From a checkpoint of a small mixture-of-experts model trained on Wikipedia.
Size: 9 layers, vocabulary 1315, 3.79M parameters.
Experts: 16 experts in each of 7 layers, 64 SwiGLU neurons an expert.
Below are experts of layer 4 (counted from 0) of a mixture-of-experts language model. Rows are named router (the router's row for the expert), gate (a neuron's input weights, with its number), up (a neuron's input weights, with its number), down (a neuron's output weights, with its number) and show model dimensions 0-127. Each number is 500 + 25 x the weight over its row's rms, rounded and kept within 0 to 999. Numbers have three digits each.
After each expert's rows: "comes after" lists some tokens at least twice as common just before its tokens as in all text. This comes from a sample of Wikipedia text that the model never trained on. Tokens count by the router's weight.

# expert 1
router:514540510500494516478480499466541509500502507500474481493496458474503526511502480474510491448500477508529518486511534496529459535463464563490513476542482461522533472528474502517485489458553502491509517519494484475529511534520503466476487482484488509486561522520515522474487535522510451522548477477498450469495521483514449482522494523481482503464477511484461488486483529475463498531497
gate10:496509501499496518470508485482512454471485481516509488485486474495474462478477503472443515486455512517534489453507515500486487489479539454549508481480496508454503506470526502467525506522479533483501486484524530501509470515502544521493509479488558478473460477491489468478479526474487530509497548527520473495490434445564488521568495461514511472509501521507513491509469514488508496506505
up10:517479483492503488506528437443506506524595515474450485545484510510517514510469511491543523494528526516473523540484486570516475528507474520518475523499540478509502517501478506486480530499525488535472528457497506469496509510491528473503530515503497522537510496508474527528518499515475491478542514510487490517539557499487484492481515567493521516529474505494487487468494504496505496499512
down10:509514536495472470524460519519526526481478511492514459513505493501565482540503504456530496517533474499486524502505483540507485489469507498469506496472456500519475521499471512495481489511519553529499476473444497535464521551476500514492532506484510520520517494550511511445475494512492509496521553513504507451502514499518541509451507462485511523496503445496523541454481459476511488494485
gate11:511512457526481503479502505534490505508519521463484499523521460510509522488449470541538478523442467494476505527509508441501505491492450548519478522513462490502520515545494536502481507435542463511493459539499530489498555523502524497527462488460507530510479518518501503493504504490505490516486469486536465464525504488490519512486565488522537484502521532505486501525503512479530489509508
up11:514504525532501496460524543464490502519513506501475500485500505548499506459483514514495492433528501511533450531460518512472458465526492492479558480543501486478524531534526492474479446514505548455540473529470544522505454512534476499542472483510480476496493496487483508468523512487528491477484491494476481519482470514527492501500544499509489473502525510535491470508510543512476490490503
down11:508488520506515466531460497500502478511530511531521496470521505456517523476516534486489516504537524510517495488472536499510500525515530472510495523533518491522488498505510531504491464541505490509453540439548447498525546509528502459512497482477469486502497491491515542530495462545506440523504457518523503528482487488548453525521506499484514463543486504505529524482464530538482497470501
gate12:512550486530486476510489520515548495497460505508488482549523575446477452545516480460503494488485518494458509478507510508500529543535480517470491469526503466489492480551498511512468480490509487508523532495505501518539483483508487497489522506505479521538512468520506510530531509514471533542495519513499459523480529499538466486509511554512499555498493570498492513527486506505485480490502
up12:498517521505490476513496522513538464524479450550499499542519528475512504492484486479479451500479510461518490492528490511507485501474479506455486496505544475470511498490471514443422526492512537498524498510479507541455456504497510535476487452504500523521470473522478535541512516503526454532520547498502467518509527532495506498479508473507499500511470525471527498513464533492463469475514
down12:555479480471516509538480488495488484562518509508517506492462501537514511484498529466510478484504478509505564494498479542514480487477517449543481475501523488478522554515462534481518502495442501473490486527515516499503523487500488482555527473509504519460497517495490468497507503477517518547473485466525550509457464456500506502486479474473523507507503530504507479532507468530468538530526
comes after: "0", "9", "1", "2", "8", "7"

# expert 10
router:510524477514502567492525492511548488507478502534499504500525496518461516477490485498497463456487484483462516515512506503513450498483495519509508459527532503517508476484510508515514538487509514452510516500515512511522466506491504499470517466494502515537560477502522485500516572490489449510521497500464491528465556509509445496538481500509504493456502538509518480522493523498421478546514
gate10:509484507532482518513523515519505468475449532513500517463510462499472489446496521510445505491484526513547449474512512488499508485495531490531508484521466552507519526552521493469485502528473539502528486483504505501488454485483462558483554514498523446469497476560494467485474529479482497493454511489526491513491448493535520517485497504510506483512510496501517484542493535477511481505494
up10:493472512474490482501492447478516529505565496480462508554492542533515493540470516512521512490538520484463517546507510524504456526483476492469523526499543493494485507479471500485482496485514471545499517479511500486505554524503515507551499505495472525537512494465465521537518467512487516481542508535478492518535548492465481511445486498509516474510515490495511494487522454527528519471535
down10:512493542488458452534471550497499501482491484461476454519492495524544509517578502496516488571514491509530515495479515512523512498453530465496521516504505515527446526500493521488489491479509500481503470494516469500478486531499520521498491521466464523484484497486519503498490471499518502511522487455515523484498485516532440470498507485524509478447519479472499559463516483455477522472512
gate11:520497513498490517481494494495481483521505517480511481515479442475493538461480474513498527539475473427450524530540513483571536508534486493504506509511503492500515506529477526533496477454535462488528489462516544499526521514501497515499477489502518524536535501500494461477513483491451491516486499489525527478461500542505468514495532455499523460439497495500478508511468492525495495456505
up11:500530523514507481514515502459506499488531468546481520478482536532514473514539510532499471494494510558530454474457477536475489467534499527477524485521491519504515552482539471457462513507535521516492482516462503525483478494515476510536482512538507467493465537502504507504488516520565499460506521531475443488549508477493500496495502519499498505535513541520520477472522531498499519481477
down11:538492535505503485491506517452489534519500500499493503510539533488500443537542448491527481480521473493494500460485586489475509458496511518477516536483495539553526479465515463511508521515545520493473495475484474485506482494476531477461525478477479472507457475476538520506478477494494468511504522535518511459510473493513459523477476502521486490500510483446516521506468508504533504491493
gate12:515521526540483486508507499545499468533497536504526509524482514494462462526484493513510493491470524491494488538552501475489515549498472493464480476473488520515495461504496506544466530556491521541498536490522466536511469492504493488459495466514474526545502461510490490495502481518469550503491524511478532512513524524522502469518533512472526549542476512522548517528525497493474484496556
up12:513504521518498503531510504514488433530484462520500541500495492491510520478461478529514499473490535489518546522531464475529519509502498496444501478485522550515545521473475513475467529510496522516510482504496513501487489531531490505505518488521491509500499485486464517513488540503554520460467508489472535514510484601440499479504500496478491513542470492520513501514484534496466455475507
down12:542506452512547508500495473498500530530516509549527487480487510514496524508503538484489496464491495501459540485501451532506521482516519507525476496459543524497509519531506544497508511521485473458514486479520514525489514460463485471524519489528521492472506492508446507480507534468555476478475511500534509540495521459485552537512511500471506523498497551507518484519474534509492548550527
comes after: "\n", "ed", "s", ")", "ation", "es"

# expert 15
router:501557509483489510531533512439503487530496524497537514478489450491498527541520482463510476454471495467523506470516505484516464523487522509463460465534499505549534496473480481486507531479474507483510489530499497512525449520504527477492484495471514557497504490498544486462516514485488459518516488529492522482498489509517453483532516507464473468491479477473477514470514507465440539500505
gate10:508500497495497540514518475521496484461459510456512532501518462514469531470496528524452498500454514497531455446523504477482501480478548463544482486482525510486484503503525491487500483508481506477489502498512545469501463497507542542487510524455547484484454453482519461485465510482534476486513525534508544501509439477502490505523513493509461512541491511516507469505472490468485494500470
up10:516466484488506482495507465487475533521513511449485504491498559513499510541457516501530541492565520520446553502486477535491466529512485492501471538529515471513516543497495496482489552479492508547507514508563478445500521524494517472550505523520469533507520507487483521520518493468465503487495494539481486518503511509516497500483495525497546506538474482533521490503523472502533517494488
down10:505480532525485438551510555510499486529504500478486489501498462507483478519513506469502524526513468512542468481482490520476544463535498532491547465516454501511488546494510525482549508479503521529461482462470506510474524495520520487525506532502526482507482483532503469484500488502539510483479505439536508486538482503525518475466477465504468477500508464501482524468525513447496496515532
gate11:515481483520484517488463531484479482492546490501492545476525419536498490483478462535499537549452477506454479528491530490540481497479515510485504491497508502541529541489528520524491480447534460457508477531480533464495506512463480524528480501454508519495473537520513483525496486490496485504465467501524488451521491525475498514522517503503520463474544511522508485507491515516515492486509
up11:514489505495505489520492522499461491499499491504529485536504493533501508529522486519509504489514480482532482468478471519490484452550503488461520457539517530499469520506527434503497442509527564469520497534454528481487452503511501502534458531464514496489521516476522524490520484512473494449490504498499485508514499522530483498478557527512496476490519548527525507498538547489479488446514
down11:539496499527512487502467506464463502498504482488481511521541459497513500531524486481458470499540563484525480548463553497526467490534519477486540522477538514504512488480506519505529525531481509476422459489530470457506523509478524443479503505473507483488488491493509504471482474534509519501520470519521497494460514500504517519511490519480487516504490496507486520435505524501522466454478
gate12:508530504523499508498519534521540507505522521507521502525500511501494502491535470500505501497475509497487503448500528496547516496489482441469498449496501452464492461546519553537460504499486463524481492511531503515484472492497516494493497424504515508531496459527531491509515530526473546547480500544463496509487499522502474486540514548487519477495535501515540510524538485496480489492559
up12:509507501485475496508493500550490475527509443525488521482509488485553512471505475497499473506474513489532496517487483527555507447497524498476496486553512507479515522521470520476463534525477515475544482511485503501486501527541495481488474474516528530498499495505475525506474502493513474510460505512498452496499489613467523489497524501486503480498480505491516516516463538459490434476509
down12:483514515508503464494483482482543473533567457522464489458472511492473533517494506546497490484530494484463516474495470522475469468500518469489516468515522532466492523467472535476503493499485489524485507537500532473467552477510499486479521496456504514452498500448479492528508521488535523546443497485463487500493481489476496497533509499485514489500528521535522497526489533498508565521500
comes after: "1", " ", "2", " |", "0", " ("

# expert 7
router:523530469495554519496522520477494504489496527499526483492514508498482532498544459464553468541476470478501463495534527505553457496495503463490503492477492507511515492496504507533505501486513485461477497499504455476501495510538506490508460506503490530512512521491558483481467509471525508543538524490514500508466529498527451480527510502523467462473490480492543481455522501464464544554529
gate3:530514494564501524532480462488483522518536493478460471474487489489496489485513503499513475477483466518510502495464540521475510502507501521472490498519543465449536507453487507550513483510479474500476479526540524496525486483492479489533462512532496493483525514480489511451472487500557510532490518535553563487494507503478488504497447499471515500521462522506490469475517510503473466526549
up3:516499520489484470487453531501438511526483565459506487474509492501531530539480504488511561491548454483516477480467484500491464481523484523473483520502490551523523527555512523521504484515486467494501472542488460489490526489530493511499502508499499489445503526475501493474486494501473461477500476518490495512519458456500534500464522544540510499514520486529461516480502488484521529525510
down3:478497506476472504501520538505494482540486487505495511507467488505505470540538491511513508478496520497533512494507464474528484509477494468497487500540503542506490538476479539476515474451523503484472528484498496482475487528529501483422518482516494525510502498508554494503485489490546482537522486494472455465499461493560492485478463427473484486542512466446492507499511471487500484485447
gate4:483497531517497506482517551479479496423518501510519492485496542476469516515553456483523519487463485506553474519513534482475502459514476500476486499498465520499521513486533486510537455522536521483500525542435518481529500527508527528493501510516531535506563488461495511480473485499501504483544500479533475485483523524490473516532484523460467505520491496512506478493547507486479503517494
up4:494450502488509498513490519461483510464492531474496489525489531492498511511484495507482517455503500485486478530505504484514502501539502554518508546497465489534537489527475483511502405511505449517476531504476522510529510547453504540464551533525541493471546479491491471473460519509487495483535493494501468507511521556479509508489470517485491482504491492525528446505498517506474506525496
down4:509447531499459499514476470496467457475520505491483540498513485481536522485477537481521511547521462510455496468514483514530532558551502530471503493509509521549499507520489483497525483497486497518458514475504539506541500492463525538521515521497514487440512504530437445502437478479521506492503515480440478511501507516498500493477504514463477479521508517480499495491482499507505483491500
gate5:500484466485494494483457495527499492459488500489519485467501491498508567496464466451516496478520471514454484474493508498446495507499508528508519527530476506522498518506481497439517537470518498530449544488502519473522488450491555516502504505513514518542550529531503509531504487507513515483505466506493458520455526510471452517503486533539508481478501501500519501530440458486486495500514
up5:532548504532539512480495490508492518493489520507445514533474545475469513512500494530489492489481494505471496523546479463476441494538512550496481482477490515497485479540501489482508546477491473515459533461505508511572499516506516446527527456471473501531509483503478528526472517535511449504519523521503510471510486470495537475539499485478486499480519481488501525540505501463528503505498
down5:497513500472474543536519511485556469528458475529470546510511506522468490500510549489482516499526519465535514488460483498509545475539456539505532492498525512476452536478499514491503476512529496465513505501517497509482498485501455474520472494526497557473492524506494489501476494520538538469538494533520470502501444480457480523512499503505496482517486506474479509467513499429516493475489
comes after: " ", " B", " A", " de", " d", " D"

# expert 12
router:493515485519531509495530528465528497519493469477503484462471451498515506496517467479494502493496466476538522469569509504532548463500453497478481441512519506486513479497517497492520496497503530497486498521508448500490472497550540479477481509504465509486529504487528521465498516536508501525555507477518482484481497438548478475493471463513462475472481517487477502484502477496434514508501
gate10:497495486531487548491506479538558473492468501517522511460468467476470470453479513466454525494460463470554502501530527489536487495497552479559479467489498488441478486499506482485530534529478501513455523503510516535483497506513522529547543487493531455476485536488496499502489510500505486517523517486511515510520487474513473507549516488507459511507515479523488465477477498482486487492501
up10:506469489503509473511474465467478487468530511508519510551486551538513480506502493517517483481551542486462536466482484545497469527505494488490476526531526514527544493509492521519465519472503509524460508495567474464485524539474499531483522510487493524541520479527460527551495530490482500463485485515507471493492517497498485494437507517487556517533494458493543505521503507492502504496509
down10:537486527504482463486492524508521516505494524501492459542496506455549500515536489448522449538514502518553475510513487483550458531534517497491511521510504494546479496527487515514504483466514498474521522476461474500495490500527492492521476507452522516499508459477510523433470475504511428496515469457469515470472476512485487477468463485497487484518533480481476518523497525497514504503522
gate11:521490507525494504437510516523505489492500505458491511449490471483475507469490475559521460517416458446440513537533497465523489494541511545482513502503482483518518494518475552542509454448529499488518488522501501481528500502487470499481474450459538487481468502542494488511502496513527502496490500490511507482532494498490512510513525470521503483465499495516502510488486539512496494508497
up11:511483455528506455495538528482499490519504463497519484488462512468496505489515502514494518472534439510536479517492505521552540458479547497517497478502519516515498549506505464507499472529519511510509465480456470525479496481517451469497498508517443495464472508504505507517524499540532524490509491537469482513489490465537515489482535520562510481504525536565476486486511519490483490509465
down11:492483462539488503523487472545471453514505471500508490513515523485494552450520473468503525510544469544506479532426511501507476519488550463494498513547515527540488502505506486545501499493526487476474500486504458508503525496514501459537499490507503516490508501470490556509483478524476438485485480505528508471489505485491470534529498515505509540515530463482499544467476504529517473506512
gate12:513530486522462464474521514522534476511493488488489491531488547452459453515555479490488532502496518519483478480520532472511533495495449474462487491511489487479492458524501513519526501514503485515493529557475489545489492509502494500467479438507503555529498483492505490499520553512471556518510537486462499527477494503531493465535468516542519527493491517483501518529521459501483488503527
up12:529526477516488490502510534464551502509488424507475513517479497496527485479526490487486505504453515491512495466497511524508532467489501473441483480504488486477557501525466510470495482473494476515548500520462511526502471501546501521514493463528489541471465458498471466508497570465536518497497545504483493548476493509504511487481497485519483520486483541463520494514464506491461470492490
down12:510490462517545510529504484468500518505500496518473477496452473482460560493467540489438515464446495505535477487523504524491492524519511449544448491464519500523523568492500499502511488513483496505503494493512545501516499499504512500545499489545501532475495427513515474513508510511517470522478477490503502526479472484492510532475505476503498528475509534535488452536472520524494503506506
comes after: " ", "0", "2", "9", "8", "7"

# expert 5
router:473502513448527534503527487477550461474484519529490531549509508499490523490496460505486470463482481493485482489508534508523465491522517504511515488566564523534503516489533462526494517451537484475493546493543507506522506507490528518463489510463479509529505493494525533556514526492494478519518495479474470489481538531505458506524462476528505523476501506489563503500486517503478509494500
gate3:531481507496518470520507472480497470506489494505483525512511475510486490483499474494524499491497505535492474507479584497533510503499541524470494537524531496456492462485465508526480458483527519483503503478488535488537492513492519559509474460492497536497535496475511506502485516487552486513503521455534505523523538508477406510495450492529490486472486510488451475477477537507494493499539
up3:498509517548476528480462528464453540477492517518485496508476490485516446511496504504498502488539468497513492489471426496480507514437472504490469505508481556523542563509508518497497516522474484487499463522483457548502472517540501471533508511522490453499485524501454495475487499516458492497524478522498501472519490513511546502501527500502512536554520477520492518504522490503516515541502
down3:502455511488492481512493503485507428559506502528505495506517455515473507525537463484508493487489481496503476473493531508490533497523469491512537499466558541509493545509498489506487518516512524501473504485477513525487504494532506499433481503514523495529480509480517484536493484491544487510502470491514502431465461546556442480486502498518438470510504522487508508494494512493512520492451
gate4:496511512485453546501478519491508476470542522525488452497444508457490487483526460508557518480473484456507511532553486464510480494501505501516494504513488538507511487556498493504508460476485493472470505550469537490529509509527508515473498492480486525477494552447515468503462550471524462521498497496506489497493546511454482527470490457480506517506459518505515493493532500498481497493494
up4:497436480538480500512491483520477473504499532496471443527462537520496494539503493522526505497500491467454429531506497519490501501493543508536485531514474497550548517503494481501498454467485480494439519511486525480527526508481535526490535502533515491497521483478497489509469488481535498522508463535508500528555502537470496500463501469463513506501498463506543465501483497491475508504511
down4:491477513493463471484464455484469545525477508493495504480496479478507518483486492476520489508557483525431508528513514502414483501537512523468484513531524516532508513488481513511432481489527484477516544438491511492471514493501509508442536522493510486529496506514506532506479479502465502468466518542490525502513517514471488554465481526503516488490506505462506490489481514517525497474497
gate5:458495484461502505487510510530514508483466494525519459488517528490474543477509465486512500455481451507456483498479514491483523484506534498503528506526518562495528499542494474521543498479517530498468518517533508490555478492476554528462487534475500513550520497540518520546509501520500498507509494486490442491517494531481438501517459517519484494482530503486530505505479487485461531463498
up5:498494545515504488561474494511483472499446523469493476508470484491447490520498467516503526481466539535485499497507490438463464513535512522498455505502525509469481491540489546487519497477509506503433510476515500536551471540494492450554496501467505465512486464539456500491503502514487462526480509469524520478514460495501487468539470499507506513509503496488510508494516493499512478495480
down5:504531487496506501541524529492510499502521496525452508507495455454488556485524487475440476531518544497542458495496460489498540479551465487504504509514493457481537462492495530487512465485503464486563478510515490498497475538508449466470515503518524506486553514476479470473511524515547499464531516508490500520482529518474508497488494449522525498520464487501493495492492485513496519471500
comes after: "-", "|", " the", ")", " a", "=="

# expert 9
router:480502495500489500459521498459541498498492514483501454488525453457471532517523495492498512492509482520520513497476519535528495476494531570471506493548517470527514478525512498521525529435513501475517557521485474491515470493533507518483465487432464517484481505514536511481522542487467500508504468487483489477494498486521491470520495486468513544465476497485497530512474452476458528516510
gate3:482485419533521517518517502480487501527524495492437516520525504497477494479523501492477489472461475538500502519457554501504516513523526539505493516503509464471542516505482504495530466471491490500520491491521545546547498477490496537561496463500503506472535495507491498473518517482542506509524498461557504512484503486499488493515497486472513494482446538519457455508494519511485469538516
up3:555508516527488481522443500497467547483499543497508463494483498485476511522486509536483537557510471479490496480466474476531475477469458501497486504485482502490482528492502503527493496484457473513497495506482490500527511523540514481506475527477509467487490505454468495475477501507451457501513495504451512466547470488463530462474526548498540532490547485502473510493469459494523523472523
down3:463467523500508485519537465488496482512481491489531515504539441509508535542513489498502503507528492531452472531494498482518507472476529494520466555489523514516520514494505484494473494472501498515493506488499491485518471544543514489470466518479488537527491508521570516497500452513547464487540476549488454473487517534522471469526516482474462496519511501467521523516504466532485516487448
gate4:485519516518443525535500537486513482443513522520499466487464503502482524537553456569554499480494489475523472532528510513520496474500496517478500481532437502490494505529457478502534471512515467530518509529475523499520542528530530522461497533495478539519540493492513515497472517488497493498490493477518500516483509502453490505491481544474490509541462501488508498489537491484467508524477
up4:492473486522480504534483493496476494472520530509494488482508522508458481543493481532501515460483497459466448512491502498489501468499492518513503481512438447544520513495473483501499422521517472521520500507482503485510529508508499549506541544531540501484546484497502509471489505459498497473516485521492464532523529506478510505477480517486490456517493488515561426518492541484484468502491
down4:496490537481475486496433443452444543505499511500516514501435495495490529495509500506505502529571488487449492536488496511481469515489516513470515492475492515518519552525473486504471504516484480484475513469458491466499507475523493557477530514481494501528549486501492488466495484480520470472502482517490498522495505544471498532493454507500517474510508519481546488524447509533503512504512
gate5:478509472481492505470498475498486508492498498512509489481466478489535547520474494438494467510525470491447480490495488500480482466488479502502524503522470499524488486490498507455513514478511539493477549531503548487532476458479534496505486479515507563515480536554508510540511493533513492499514501522456461460506500527476499507519484504512487542502533489465542520512410479467482511488486
up5:494515517517525519526498526485522526499479550481459511515470552490478511483503479549501509462449510506511452535497511436454467530498545506487505513458498502460524506526492508515454519479452467504480494444530479541525512517498483501532533530514488440517495468481500500487489488508476486508497516497541535486497504500463509472530490492484520458504500473497486511528533531507532492483517
down5:504483492551483508542511525522480482494491463519469528488502516481503493480513512490509521469496505466472482457517500528525543525509447468472491508541536541484454538504540484494493519448485488534471494496491491499504502505514502510545487486468494519525535520467492475531483460496456431514521468528548484492499465508478517479533548493504510510504505502478504513513508426493516470514506
comes after: "\n", ",", " the", " |", ".", " of"

# expert 3
router:473516522472513525508531490487563469472496517532528531563489505520469534476479479477493451470481474493516485513525555531511483512530497515510531503532533514540510498484509450498508495453520499464486539479523493529510474470493515509470500477448481502531503492502524515540542502492495472530474492470504459513473537529504464497527498485522527525484483507452528538487497513496471521515520
gate3:523526486533490528492487475496501513518501505493476544518516492509489525508517501470526459485489505532512504533479582520524504527522524488504505537521485467436537494474469469488548504469499489491486487457502543531532501438483507529541511502477480510517514507492478451492492474483512468509481506495502521586482491527517460517496466476536480497515510495456479512481505531498486513486516
up3:509465526486480508484488512489416517501493525488527483499490504509496427510457501494485541494499471467469502492493444457463503500471464536486510523511454544513526499516479546544511517545503483496493458522477490479471482528502465498527497477529523462448497516508497507489490511504502458456494497536480504479525505461450548492484512509487483487486505479537492503512514495494510527514510
down3:492484502465480475524487462488536505559474492486469505542533514514485489540486462494519492541468474483508499523521505517518513506509511508511517487498503489541474522466502465474495538480508516490533530468476518521468482475496502497439459536527544512519525499496536495537481479499521485457518514500484484482500503549537418493549508525516464535487489495461495515519496495508501532470463
gate4:494488546488498540522508533489484475442555493512517502497457537488501548507549466496538504488476498469517479538537514474478520481492500494503501463528518519536516501532520471504496479512500467467532524532478550493499441500526549505468527482489509538497491517454498494505458479522498490514478470490503463518508544532469460508505498491461490492493447517470514493470511482481474502513498
up4:468430486532498488522481524502491517487486562468479457540490527510451530498517489493521522481480545474489487509487515470479529496496517519540476506522504482505567487501494504505505442495472464470488508506470538473483491507500534507465534495520504497445538502490500493478455490501520519455516493502489445503509517517472499510472474514456481454499492489510533470506515476490477454508489
down4:499457503491445510486470472456473531505478521488494484496485517446487504520515520527517505507530476540421506507469486504484504529529484498495512526468498479464495537480480513502490516451526534480460523490504494474537534488474536533505527477523492509471482479513471516535472469510524509478541492537511491480492484461502504527471483535469495473491455497464512457518519487529522500470455
gate5:475482522482463495487546493522499509492479519463542483489483496495491490498459498466520462513486481485498500550527499521462529509501517486507515523503498530521488517456458456485515488495549528487458516475501526493535464440460522539489469525477508480521523503518541501514484491488532498480486502473489445526503537508497462526505487526486482507495517485483521560464461434473474521502518
up5:516533522525510487491469503536521513476481490455490498509474541477477484501513475524522491496458530524476487496521464477489488488535515538455522529527496524463485482527484531450490495477501506467440514493545490547511529554489506454496516480513469491542508485491478504481481490513481479543496537527510515464483479517497535473471465494496521500511521452487504504562508554485506529503486
down5:496532461483485547519502524509518461530486506536509478511512479534476499498506518514475512502532502506515516470500535491533562456505471475523535495543509479489488511515549519478541486473579489503502458513519487495465545524536493473527464487531493559514494546499483533515500513515496498534520486507490516492502506503533469489487474449536501509529519487494486551503479496495534496473475
comes after: "|", "-", " the", "\n", " a", " The"

# expert 11
router:520524509517533535484539509440533511517442497459504456445508475482500493546496523510487480505490477522532471495521508505533491499491515537490494481494517500515458488506514470516495511472541515478507496511471445479519487544557536479462423499479452519476478527489518499496500526476454478512485492512495490518483517501537498486547515525479515503500501506517487499482518487457483528524524
gate10:500472473501513551511500492516508478504469504526515550490536462505460488437492519512443469502492522511530470473503490520496503486489531458536501490478460495482461504486537477444513450524488538457533490508469543488486468480519494523480536514494587472478501489541495490497492537494540504497503529503504499515540489502508499519489483471518501517521523498509524512534512500502514499520464
up10:483477464502479473461501466484480529525539500509447461505480570531481474523480498494504542506514534512478544503483503517473464495498478545477465534531521451514485517465453516506483518483533461514499501477543506478499496516506527488522522502520509502529511512518458541500529487464464511485497441503532460507501548478508492506457529521498528477498527481505492509484508469490534502492518
down10:519505495484490451523500518469524548485459532443501476505457518507545534529538458491510490531492504517486517465500466475482520467482487518506515510505526480485501530488449492482486456491507511497523487483488481488516504567523557471493487531484530472485494467527502481475461474480501492500499499502531538481509517518527495487501545515474496490457517447481496531506520506490453513515554
gate11:522500494519495527475539489503470519529512514473530517485512412478499504505500492523512500489469461498446477487525523433564493558527484500470496508496491494493505558543521519515507500461546494483484448512502497490488542514490480513503452491458485510514467530522500481470481526479523486501487477509538464469483495505522517514507531497529522493513513485494464529510474483531524514523504
up11:507531489484506464511489489488509507527505487489505464540437503509484514540511510517479493459497513517522482436511480555517519502569540450484532483551509515475535475522507546523495496507494498505496477498467500507531464493493497524531502536503552491484496468482502489456498501534482522474521523496498486490498487525530494497466536532515528497495512548528530469504554501469488508470461
down11:503458533495494448541562468517487526530478472498526502488537507466454528520542475509494510463519500521508511504493505516526514509525494492469486498502494499527495517501479505514506522536509531495498489480509480473503497512491516484514512498504508489510495515515535485456464483507491507507469486544537485455499455480530444550506482542480476508555474487477527542497467420532533484469490
gate12:509497512523483460502480507498556480489495490524495501554503537473477457506490477500475472497493513492450495480493531501515503573541452475474496487516536475475487481528486498537478498500542498519516458501484487485547484520501531513486503462498482522522483435501505508503494486489458546542508499511466499488434495515540472482487469504514530524469498538486503495533516478515477460510524
up12:503509491514494518488491479509507467509497502528516525487502501506536508460493502483476454522494520487524509502484488496527476481501510487434534472494511459466546513484464485443467508511493500528560467485468519520496463500556456515507505498521535507514504503479475542501492531468514495509510511481515472527492574556469505495485528526481482462531484523487528501489517562504468463476509
down12:455497470506532482514523514467515512515510451525495478481468522531511529513540535525519496488519522499551515462525495508450502509511529484515473526482500500474494492534479518480487482498479481460489502522510518510525536442490508509537481466502506513488508479489485489508492495486547473550480503486492513540483460452510517464445458479529513520490544568486518487550481519513503523535497
comes after: "\n", " |", ".", ")", "==", "==="

# expert 8
router:501530529476525516472529504450502493527500490508501492494462472506517487522530487465524488490503506494510513488508532476518504500481496512449536456504469485545535471515494494504524558453487489478532519528486502509497489520516512491484503469509525530481480490488525539444521491472453505528486487445539531499476524527501465468572508490472501501495461532444489481487500522507458490500546
gate3:527519452519508511492516467474475502499518452496471494495472516562482484497511488492470452525456476487483490488503474490505564504529480529446528542502494482446505501502467481545530537482540512478519520474507501539494478463504497549513497509512513522520492505501471457432453520500535537502542514497513502519489543536504495505501483494468515489481471503472490497489499502527485525485511
up3:526472518526481466479459517494451512497484547481533509524495467474512483538477516489513539468550484515541494486467499509499495482515540492504455497514505548508533546536503472511494462530481470510459455520476477465511464492520471518543514467494499471457508507501507514513517467504468460485498485508506503502527479445479534500473516542529495505503550500520470509488497505472535535507499
down3:475494508521475499531516548463503498533512491477506514483510481489525447514505420524491497489517514521540465496499532512481509495472523518508515513483506504545533522494505503464506495471525505528528541495487514493465477535550484466463485511526506485513491505492570495485519507492526482530493475480516527468513495519541430452552503470506497531512502478475508509476500502499519517445470
gate4:486509539504483542478498504486505481448540533493511483483448525506524515479579453482535531492469494486475490509532522476474488480532496505484483504533478514527535497495507513512537466497507466501500501531459526482525528512492545449486497489496490537501494530475511530463485496498488502499463483546552502492497553486480482506479527514488498526495440500460479491472525509459470502483491
up4:516446468509482503474470483491458492460510555441497456491456535507511492493511464510494499473511517488453478512493486523473514460531497499538492536531479492514522506486477538516525416498488498510485502479500500466522531507507495515516536500529501478469512511504489480468448532501548512455481506550510465494509527477458506520467498528487500482496496482515515452502496502490464496516505
down4:506497489512462507494429463502481518517500535487503506507437502493530497483519523472504528512509529529470482513498486502509485525541499523494488476514548517499528555492478498464496510466530441501486513473485504469491519482514464531545542474470513503515499472513445530527473493482521519488522512511459461477481515515517514519465494556444532469511465514501497481498492508527477544511499
gate5:499472492499535516470496477534491459505489480510531486454495485478522528483450499459510530486500475490444468515491466507488521507534486517532511498519489506498464519530488488483497522427508509517477483501513515492547495452493577513503458486508497528546491482521488565550497471529509497502516506442503459472475493533486478534506489518498485502493500527491515505514452513500469495501518
up5:496542524549522518498491502500478498490482501513484503518477556506516544484543486540522486485488500504465463503529509445483454464509516538485468502497507511513506479537459532472516533470452481510516503485522492536509482503494500434499542451500494494536496464502495496513528496524491470530505531533489518483515471529478543453513496492504503531512505431485488519524474521482535481509521
down5:488496485475475504526531471504498487480532496506502494517514479537491516499496535492502529503534485487484501476533512544515505519491491471522476520497499527465441519522509546508479464517520481471540460533534476468518454552541496505540528512529513553437512490514473474479536484474503481473489530528497498491521491510493520456522487512508500473489524473518522512485447464558487544509499
comes after: "9", "0", "–", "8", "7", "5"